Experts of a small language model.
Experts: 128 experts in each of 6 layers, 96 SwiGLU neurons an expert, 2 picks a token, a softmax router.
Below are experts of layer 7 (counted from 0) of a mixture-of-experts language model. Rows are named router (the router's row for the expert), gate (a neuron's input weights, with its number), up (a neuron's input weights, with its number), down (a neuron's output weights, with its number) and show model dimensions 0-127. Each number is 128 + 32 x the weight over its row's rms, rounded and kept within 0 to 255. Numbers have three digits each.
After each expert's rows: a language model's description of what the expert responds to; "raises" lists some tokens whose logits its average output raises strongly, later layers aside. This comes from a sample of Wikipedia text that the model never trained on.

# expert 10
router:104124080170100176137081195102101081159183071120165154093134176137176129140140078115096177124066111105129083115137168090097157172101083087136184146109096110138148196130146134217073148112119151094094130165111128140133118096117107104110135125098142098148111138061139155190117113109137089126128090131142169087168137147130110148108176116143076099113112149133174160169094060125094111093151
gate0:132161135048133081086121128075136093129135102114132111103112143113190116094099117101106173146130104137175118170146111115122072209137150053095115163167123126136159088141131138124116164118190102143107098146131143125119061136110153182152142172130086153180052110112112141134170124053144133099146152130159112197109155168100099135118132126144095133060199182104100114124074159151081149137107
up0:076158153115088144160130097164087148157140117176135112114076148162084142153168164191094109150148090133105107130103126212141162078130093133152086095103132114084088135144158171136152097135043169068154123142083074186110161128123208138073072123085133171111117098121127126133095159132091127124128152124121137109128082097109153120147141110073126136172137115150152096091159094074188129072155
down0:114138081156078118131176155123161158138147148181080166122135144119080106100124159123130117116170120097143156097145133178107133150155127095168138104102098156112153112074122096112125096115083089127154151157138099095145103167177124104160155088100135158182083155169116133152136132157155170171126180173128208181136132159171156113109068161067172147123154097059066112088171098065176089165089
It responds to: Common topic nouns. General nouns and plural s after "of", "the" or adjectives, naming subjects or groups such as music, children, community, health.
raises: " in", ",", " and", " on", " that", " ("

# expert 33
router:118095096159105227113111163068149074187122074086155129127128138142179093147172119099090162114077137117161144102161176095130131189090138098107175156156106150163161169118160122193073172052130126087095142160123120115138137110119094103139141109111135105112144167068158142170118106120151115101130079159145146115201143145109138139161180111169120100089127124113146149194077085142118133092138
gate0:224141078070144158120113116116145133121064164114079131120153116148118181112128175092139131118148128107147151120162126112111174135139013136123159087120108117127138152140131081194137112125178146112085142121065120108147122164087125114156132118175139123129118128203158124124126115114117154036168104105178190137166164185119140112106138171055097103154137124055127108137138163114166130143125
up0:092147112088100131096142155188142147067148120111138137124128110152103085125166126149126110161078115102057136153081118148112080152117152137136102116132129124201146119146143162148081157169121108175139113133124089078156137057150138140203201072127149078092112116096181132117173175151139129159128120088109169113098137144127096128142118128089158170164192095112123151200145060089140073100063
down0:048128164095132093125186153128078150160154158143144136190179188119165111100168164159099126150140139109121094143125121170131128190179154156156157113163095097128131115129174076169162137112142135112139074135168165078066129165110123142172156098123078097173114129106093092088123132131125125150108061075176134102144089071116115191173113063156098104171145154163125121112137125163157152090088
It responds to: Plural noun endings. Plural suffix -s and plural nouns like members, areas, systems, usually before of, commas or and; e.g. radicals, degrees, millions.
raises: " in", " on", " that"

# expert 12
router:158133064154092179160094166078120059196119064130145146120162142112146128091137089116110154134119076060134111098141125090115133192106127072165160124113106083164175160100202118222149155116081156091118131133108107134175173115135165109120130096121139082133145104102150148171112166101121123111121061132126132104176170152126109119138153111123082097109120117149141155178120079093128053149141
gate0:126088064139089134126142104098144081152061160081145152095110115136111121153122082112127163136142167144154181163131138154151158149143118110201155136079123061081056133108125136081110162117131152112140142123165130137193139102178168144137101149131230069106150033104142170100176118161141151113140109150086117163141161151091121131143195143121100142154110112113083146132107161128147122056142
up0:114147140129164121119098098135131156144156144185138093058131125144213102148182137131102116088120073140124120048064130133183084126121092152120129124146149151137212085114106174124085131109151119182123122166124110078106051100077102117138182046099165128141149119104119142117132138150154093128104118151129118077120082111128133113122140133172176082213178127149111093137133084154081143139155
down0:133190126113104102168124149115101089124137140125160085158132095117100101161148099124164076135129145114163102107097093093115097110118115110117152050115121126132225108139142106059081100065120147113125118184138091154144140140131121133141106109151124175145129107134135219231116108134083093132111087146186111132159121148097140102103090159142148151170108107141076120219074170183146160133115
It responds to: Abstract head nouns. Common nouns right after the, a or its, often followed by of, such as number, rate, value, decision, version.
raises: " of", ",", " and", " in", " |", " on"

# expert 54
router:082118062167090145084108141142113136129120197086142145085101129067149118112104132073056141130116108140123089123147153106104118157150089068141137150128106138167100185170171157169112120110093173105093129142151066078184166084129082133157144105080144092144166110084101130147145122134144073099131150156119133113191172173114162152129160187154111064105143131113149132124078081108142063103079
gate0:118064090199133206122118146102132137143103128134137119070171105164160156120160183122139086163081158076105150117067129107084130162147066116147076118159117062161118184104182119116170091115136132153117144120112103167122131134076091117054088110170158120132122137093125113127148088064114141101102122079166130139150144173150100131146120124133106081132117128161147184115112095214197144148139
up0:116119145101196143108111161164062129080103117139126137129188132106068145183150117111096142145202115171166077093150111158152117149127169119158163148138139148139151150189190098097154130151101140150165079153146162195151136170149150157126125086120131106184065103095147136172086136125103162132128170128084121092144137164123127115049076128125161133182100099157105185138172133161093101102188
down0:082084130127107162095090175090141061153138113155143180103038146143097076172139095113156127115139102099173130106154104145168162092104087122109114145147164080137125169085123083172156134145170170160160106166162147152195131169089123138098145106097149126154135096135105064122157122119073098155110124100152077090134089073117131123092118164139145033144149127171091149119106135181177102110110
It responds to: Word-internal vowel endings. Single vowels or vowel-ending pieces inside words, especially e, as in all-e-gory, coll-o-quial, Latin-o, Woodbin-e.
raises: "ating", "ar", "at", "as", "ach", "ate"

# expert 44
router:118092077135089183097125148093135067179157105107130154126175161127119129147155129138074151172060133069152134119126149083120118142132148122152121133105132114175105126177193062165121110078142184017078096116073098125141113103111135112136141095110145149121099158065165136171121113086130095102159132107142114127169144233104117134105085129155125146120114141119172148191133142143129085125091
gate0:132109082184097131136110088117182077177113111145171102140145034137094106101159120107105159182140109116182108144154130059149148121091113119119133137141148136180224170098221163133140112168188128086132142166149097182136108165121164080096135123161187137106098117118096114122127152151141081107173119086101131084099112140094074178104172131116146144091150121113126133118084131133147080130145
up0:150166068114129108143109074118130080073162107104083159112119147097140125044138184118117095089153090185201126169145083155100148158117095093160097141167146133119193114118117105121193135156165165116121130086102101120181145127119163167151133147166123095105131109108051145121137167107134116190117129098121090110160089132211124112152067146146170103181127113118076152092144147143105116170169
down0:074101112153164122231129149123117132099151139136118119123144134119132126093138122122133190109130088136142126138116120060160201171123111144136064145134159131106145147081134139114169112181178163121125104133100163150145179129047167139091184154117151157163142108144164137123152135147189085126099128181092163128029083132177136106135150113136139106160135057202100103169113114114134180134090
It responds to: Word-initial syllables. Opening syllable pieces of longer words and names, such as mus in musket, muscular, va in vacuum, and Bar, Val, Zam.
raises: "e", "er", "ter", "at", "red", "ge"

# expert 55
router:139167092153115187126131166145121102166130084063145159131163103107092102180134109111112057145112145095154161139115131104100083166050127150189218133108103119139136184167170161170094145109086110079104058079117124131120120112117157160123165098128122101133111139100164130131113137120109147124096123064108132157142180207078175155127138113159150079106137163172140127174076119109160110178107
gate18:113175129161067104162124154079135140180120090113086099101088108092090116114117186190087085165098133157135149065122151147105086149116128128153129139154138098074117123096166085179107086125110138093164159123193108146080084105109122128105123161121176079181079118148166178109126158066165097100126116182112145124114121161140147109095076107153102096188155132117145126100208179153116130183114
up18:097160119191114126105155095129119191147143118113132123116102163108104083132088121100095140184204159158159161087103137154094178109060143150163148116124103112089126144106102128112095067158194164167103106111141116164135132089086146161172127062136112069152099081129191207163169158134135081117093176157090162096111153143077175151128177107146155119116143097167085122089120110115142159146143
down18:150142087149166161139111174133108184138143106126075112134110129157075130137163156153100082167091158068118172148090099086106105113056100130157129135126210136118107121154151124135105160204130174084152120128149128127116088106084106105167159109149109153141107079156165194131128153169176098125108134061138117102145104200115213086147098063152112148166140127106131132111124164079142151189120
It responds to: Non-English name syllables. Mid-word syllables in South Asian, Slavic and other foreign names and places, such as Bangla, Mahesh, Managua, Bhagyashree, Krupniković.
raises: "al", "a", "y", "ar", "ba", "o"

# expert 51
router:117105109120129165108085189110119097186094093151125181121069143108149092120145125120167138141116159100156156160129144107089052134098159135125142141114113118134138190140183113176098156057083132095070063206106124124117113065066123108157125117139183109161088118074098115175132150087121146109114161144170158123181169159130123133098108184127152083122165144080170131114078070132108107120158
gate1:159138139120083136159151117175147148144115106091138090108094100087111150139197109108134096105126158079130118074101137151148107100160117146178100170175120116101118105184152111125073190116068108121174148159205125139126134108117140127195123218136177105140081137130144173150153110097124170144129139090186182148118156168108116083127119160098160073027131130109143120175154085115122088119102
up1:171100136161119131106174163101119142083110161108140185115161191171112076097104167123123168155114128145100111178158118151139135144097135122059158076128151172185152163145095184115156132158170161140177056110097074134148121098151136097110156081171129116063096115108137120198106160153144139078130144142106086150164099119155108186067146127128121165096153093126102106094136176183122186085120
down1:128136058156172119126165103123092156091237152082128126157149163116136080139128106132020116090131129089121141123102081084085176094127150074184139112128190114081126111164153155138105089142113118069105108102198119149175159133120094126195074113098126092095163119168178136133155128115167122098115158149129146149131112165130110123108145117175138087122097183104099122136145121147106145133181
It responds to: Possessives and pronouns. Possessive determiners and 's after names: his, their, its, her, him, whose, often before first, own, father, wife.
raises: " best", " first", " own", " father", " son", " "

# expert 50
router:106126098125111186169137132135095155161144106126136151127151120123118074170107111136125153157145150100163088107154153096090145188114113131175159124119088152142153160180213110145146149101123150083072125104148182111167099128070097115117132127154165111177116095096101154118130138140104158066072060071083118132138137205078157137093149154131111082145109133166180121189043106100129062125106
gate18:153156123131115099110099161164150100151071171107148156134148132119097188147077090121165164186123183151108087117154143105143145165095164069139168162185126155137164114131166193114099109090107131096115059115138082167049174063131073119120069119118135093115165112166104120063173140111132103089115118125190108133178103111146167132146127100172161120137159106092131125108101120084187150115164
up18:134199165159169111145131140160165140127097156082107130170197136099172145188093071150160137177165140124117136093117141149097124110169171103145197154118109127142110139171198140151143132104128076158183161081104143125160072098117090061093114162132117084120110142105069107151189152125114152118128109126134110090155145129115147086110138100075108126141155053126135124076060124049138132097114
down18:176123210113165069144119078178100132082134094111056158128072179102131086114145138096156122161128137150188131120114123155072081138111064144109120117072132166095105097139152163154046101168136101055160148053144112144131076159160092135095103137095056111096135127117114100097099118155141106128066147118118135156121144137136134078063141113118137142063116130106143097137154148116132108135143
It responds to: Inner name syllables. Middle or final syllable pieces of proper names, often Slavic or foreign, such as ov, kov, lin, ton, as in Blind, Singleton, Lorenz.
raises: "as", "an", "a", "da", "de", "ian"

# expert 29
router:093169119134118178126101167089129063153097156111124105093114169115154096169148107083045119146082137072147124155166116139088166121098102068139163185107056139149154145132166124132077164112081107114076076132140134126120141107139109155147148143084155077112117114114141186193088162123091127060101094104099117159153180238107139121092155133129113092150129166102161123133132096114135111115115
gate0:112178108129143105126124147091068082065151117116152149160139133106106119106138103164080191127158122083147175161002101149134148133129155136153164128202114107122117102136158133158113134108148152134119144109175106186172118095160130080132077100082099153148133166158178129142151065151117107087139159112134143130120127062146129095178085188154172142121065194172113141170114125158106140123107
up0:130111139124112104156147093105160092112110169161105141125110110083061129098104152101119123076104111133161135126127113119083172101095056130155135115110057187166161162109154091094154076152070140069188175098148166131155079110135143164148134102091135161141077125138095152117084123086129179124170102131089100168208082114083132124108113155164093116113194166158137159109209121104106104121155
down0:124114106082028146116142130152142183123171152131123143139150138117114152116124088141118085150152155173112172144096115144127110089089157141108188146126025147128166123169190082161109188154120141110168138148197105082109071130135077120155128084138179117124183173108138139144167067100204144091138120144074138161189182157108154175137120168151149111125154132120151095139132136137137112147148
It responds to: Line and section starts. Line breaks, section heading markers (==, ===) and opening quotation marks beginning titles or quotes, e.g. before Career, Climate, or song names.
raises: "==", "===", "\"", "The", "Th", "In"

# expert 27
router:146153101138066218174064135089133065188151144068125105111144116096161097161118134059077128121117076111136086105110170103113156197099140116165197137107107111131200142165139139142114130058128180105102055142143123118167122122123115151164114122153140122134068124118194155168136147113121114108125095117126129137161175188113107165101129068104117106113100134098133147143063118143120104110125
gate0:108140128088101151085129121146102137127076128106152152113106083051134108179087097171133073166054143154133180097164130126065122160107156126090078119107132085095120108024173121141087125094108134158157129153142120168180100085142123146077113086128166120189146113117143125139065146099086143122100127089111091137153108147124120062179119116156157100075199137143152181092117118144152156135116
up0:103123109142195101105149125111092101190124116090165134145131144170160117143147073069121191118094092107194075095141086092093107149098145079140117160147186145146123135118100045122120127138142124184169152141111131189127104067102132129157089122114150157186151118148131064116121156148106119113105067186123082127155126128146135115173118142152201101128146119128170105071115120166195180172123
down0:173094095114124182140149108194107154163110107127171090128126078112130121151146159157132137136095129127155106109158092122147137121184175178133168109136124130155159083134177077226142188176060113157159142185086111146164167130180069145085093097148106098150211144144158115117149127147102148172157170139108127105186126153143138132135098179162196111083138135144096103131161153137110142088106
It responds to: Closing symbols and dollars. Closing parentheses, table pipes, semicolons and dollar signs, both LaTeX math delimiters ($T$) and currency ($3 million), plus ---- rules.
raises: "\n", " from", "3", "2"

# expert 36
router:102118085144131139136067153089084044166130141113161137132098121122152108107139114147087116139108126089151135099137155093122151204074154073144134169078055120127138141148187169186097160096079155105042076147157099149179152123112108122110118110117137085156139118129109204171150116118070108100108114077113099140131145175154168076126157154155162079094098157125186128171133128148112118101129
gate0:104129146142162088135179122099076123072098130100126147074053067112130134148175132107109115079184111144126105114130146116147105122135122114108109113068097076120076141142165174121164132113109121113104149113056069157109129130173107072158129091154155124101136146120128171148152070128084161114124140112133070087110138106057098119114188120075144136142114025073086100169111131130126191155106
up0:173172120133154138179157144092127141144174104121189142079126120097078148159095128133125101191147108060188088077129171140098115082154151163169153116126131093133165146156161115150170116123145106204089100174128163087130160108131132119206066128129168142124174133125148088132130102152135085154123125115146172172101113142178137124077135102112110125146110147113118069220148134128068120122051
down0:139114139144070109064123110138120106093111095113116176161086077140165073123221135142153110125121101120098127119134115059132174131118103080129107149157112132133127133152126171088137117129184130079171123065066102119081123156148131071155109147160123120052109101205135138184151113176110116111062122066101101083100138173104118155140184089140146168120112203099155106110130113098120134111112
It responds to: Infobox line breaks. Line breaks and field labels in infobox-style dash lists, such as the break before "- Coordinates:", plus Born, Location, Occupation, Genre.
raises: "-", " ", "\n", ",", "\"", " in"